config.yaml
hidden_size: 320
d_shared_expert: 256
hidden_act: "swiglu"
norm: "rmsnorm"
tie_word_embeddings: false
batch_tokens: [32768, 65536, 131072]
max_steps: 4901
Below are experts of layer 3 (counted from 0) of a mixture-of-experts language model. Rows are named router (the router's row for the expert), gate (a neuron's input weights, with its number), up (a neuron's input weights, with its number), down (a neuron's output weights, with its number) and show model dimensions 192-255. Each number is 50 + 10 x the weight over its row's rms, rounded and kept within 0 to 99.
After each expert's rows: "mostly gets" lists some tokens that are sent to it at least half of the time. This comes from a sample of Wikipedia text that the model never trained on.

# expert 19
router:51 49 44 77 45 75 62 52 40 60 65 52 47 58 41 53 44 44 52 49 44 37 28 46 58 57 63 61 42 70 40 45 59 58 47 54 45 34 48 64 53 57 57 46 44 65 38 44 51 20 47 56 48 60 49 74 63 40 50 62 38 56 52 49
gate6:51 53 54 43 50 44 53 45 40 72 37 48 45 41 44 65 46 32 64 41 51 43 42 64 42 56 61 60 44 46 58 44 61 44 23 47 43 45 55 58 34 33 49 43 59 50 50 52 50 44 36 49 55 52 59 54 50 62 43 59 48 45 49 62
up6:59 41 39 46 48 62 53 55 56 49 45 57 64 39 56 34 68 47 50 52 42 61 50 54 42 51 41 61 45 44 31 61 28 68 67 55 62 79 41 44 57 63 33 51 51 61 47 36 63 50 35 49 58 56 45 43 41 44 57 49 48 57 45 47
down6:17 55 30 48 66 48 34 42 42 55 30 59 43 54 34 42 47 48 51 63 43 63 42 60 43 50 39 51 49 37 54 58 58 50 39 61 48 49 54 52 66 43 44 42 57 56 48 51 41 44 52 65 52 54 38 53 42 48 45 48 64 60 73 59
mostly gets: " Family", " Votes", "incumbent", ")\"", " bass", " Billboard"

# expert 42
router:52 29 48 66 49 55 42 44 48 37 48 46 60 43 51 61 44 43 56 36 48 53 47 32 67 48 55 55 37 75 47 59 49 58 52 53 36 28 59 49 42 41 65 56 32 43 33 53 58 37 42 36 50 40 45 66 52 50 19 63 37 49 64 41
gate0:45 36 39 57 50 43 49 34 65 43 51 55 54 52 47 55 66 39 36 53 41 56 47 50 53 55 54 47 56 53 50 63 45 36 56 62 50 48 47 47 57 40 41 53 48 32 56 43 51 53 45 43 47 48 35 46 43 51 64 54 36 53 50 53
up0:46 52 62 46 45 51 63 60 59 40 48 52 56 49 63 55 57 46 65 64 49 66 48 47 47 40 46 48 51 51 49 55 48 38 67 50 65 45 37 34 38 54 52 56 31 51 52 48 38 47 65 30 61 59 30 51 39 59 53 66 28 37 49 54
down0:57 47 60 43 50 46 49 62 57 55 54 51 41 69 37 48 51 62 50 48 61 60 48 50 38 55 55 61 49 40 65 46 58 58 49 62 29 44 61 40 48 53 48 42 52 60 65 44 42 59 59 46 61 30 47 44 41 55 57 52 45 45 47 65
mostly gets: "°W", "°E", " Animalia", " near", "Gls", "})\n"

# expert 18
router:60 45 54 61 62 71 59 54 37 50 71 61 47 40 55 58 54 58 58 67 41 39 51 23 69 48 48 51 39 68 34 55 45 59 39 52 31 52 50 55 57 61 56 48 53 48 45 55 67 30 48 39 48 56 41 57 63 44 33 40 41 53 51 46
gate6:56 44 42 61 49 37 43 50 62 50 45 52 42 47 63 58 39 59 58 49 45 43 66 50 63 67 61 47 43 54 48 64 44 51 46 55 45 49 50 44 39 52 50 34 43 48 59 66 47 63 36 62 55 53 54 54 51 50 42 46 67 57 52 40
up6:44 49 49 47 48 41 49 48 58 41 38 56 46 22 69 52 56 62 54 47 45 38 50 43 61 47 55 40 42 61 67 63 40 46 48 49 56 76 47 68 40 44 52 51 42 63 60 55 58 48 49 53 46 46 50 59 43 55 31 48 49 53 59 50
down6:43 47 41 53 30 51 35 50 63 49 43 57 63 41 41 55 66 44 47 75 46 39 49 28 33 58 48 62 65 44 34 68 42 55 34 62 57 51 47 64 58 53 48 58 51 57 64 63 48 52 38 60 61 56 53 60 44 62 52 57 56 38 47 50
mostly gets: ",", "),", " and", "\",", "',", ",\""

# expert 51
router:53 38 48 69 55 67 55 55 43 64 59 49 37 49 65 45 66 59 60 43 52 39 47 43 76 55 55 32 47 56 32 55 66 52 27 45 39 46 63 45 62 41 52 33 47 64 58 48 56 41 37 64 16 35 55 69 45 51 42 54 41 41 77 41
gate1:44 44 46 63 69 51 50 51 55 67 48 51 51 49 52 63 52 33 49 47 59 44 52 69 44 38 49 48 33 46 41 44 45 38 44 50 38 49 59 29 59 46 47 69 44 48 30 44 68 50 29 55 52 51 45 45 56 62 51 62 51 60 51 61
up1:42 48 36 51 26 50 51 46 61 39 57 41 61 51 42 53 46 51 52 64 51 47 45 53 54 52 45 44 48 44 54 72 31 51 65 62 45 56 50 57 51 36 50 65 51 55 75 32 53 48 54 36 69 57 56 61 45 43 47 47 40 48 56 45
down1:47 71 54 45 34 64 56 38 50 48 60 52 62 43 58 55 40 39 63 37 57 45 48 42 61 54 34 39 44 46 50 39 60 64 45 50 56 47 50 46 44 59 59 47 25 49 55 52 48 34 37 42 60 38 61 61 62 50 55 51 48 46 71 76
mostly gets: " a", " his", " its", " her", " an", " their"

# expert 60
router:54 44 44 52 38 68 53 43 38 52 51 55 37 43 58 52 51 50 45 46 61 47 40 46 65 59 61 41 48 55 52 55 57 73 51 58 58 34 56 53 54 43 49 48 47 43 50 62 52 38 37 59 36 44 46 60 51 48 33 52 38 51 59 41
gate1:52 65 58 43 32 58 33 63 45 47 39 58 56 51 63 61 34 58 53 42 56 55 49 57 64 48 32 52 76 50 58 47 46 49 47 41 46 31 52 46 38 39 49 24 61 25 70 47 42 52 49 55 45 62 55 59 45 50 46 66 57 50 51 48
up1:52 46 55 43 37 56 56 66 39 60 33 69 46 41 60 55 35 48 41 40 52 63 61 62 63 52 44 48 59 45 58 58 55 60 56 51 54 24 55 56 38 38 42 32 56 23 71 46 40 52 55 60 31 67 53 57 40 54 44 64 40 63 56 44
down1:58 50 52 59 51 49 60 43 47 40 65 43 32 41 63 53 32 41 57 37 46 47 57 39 47 59 52 61 51 34 44 51 54 53 51 44 59 67 51 38 62 55 63 50 56 59 53 44 46 55 46 53 44 47 49 52 48 37 49 51 55 63 72 41
mostly gets: " the", " this", " The", "The", " these", " each"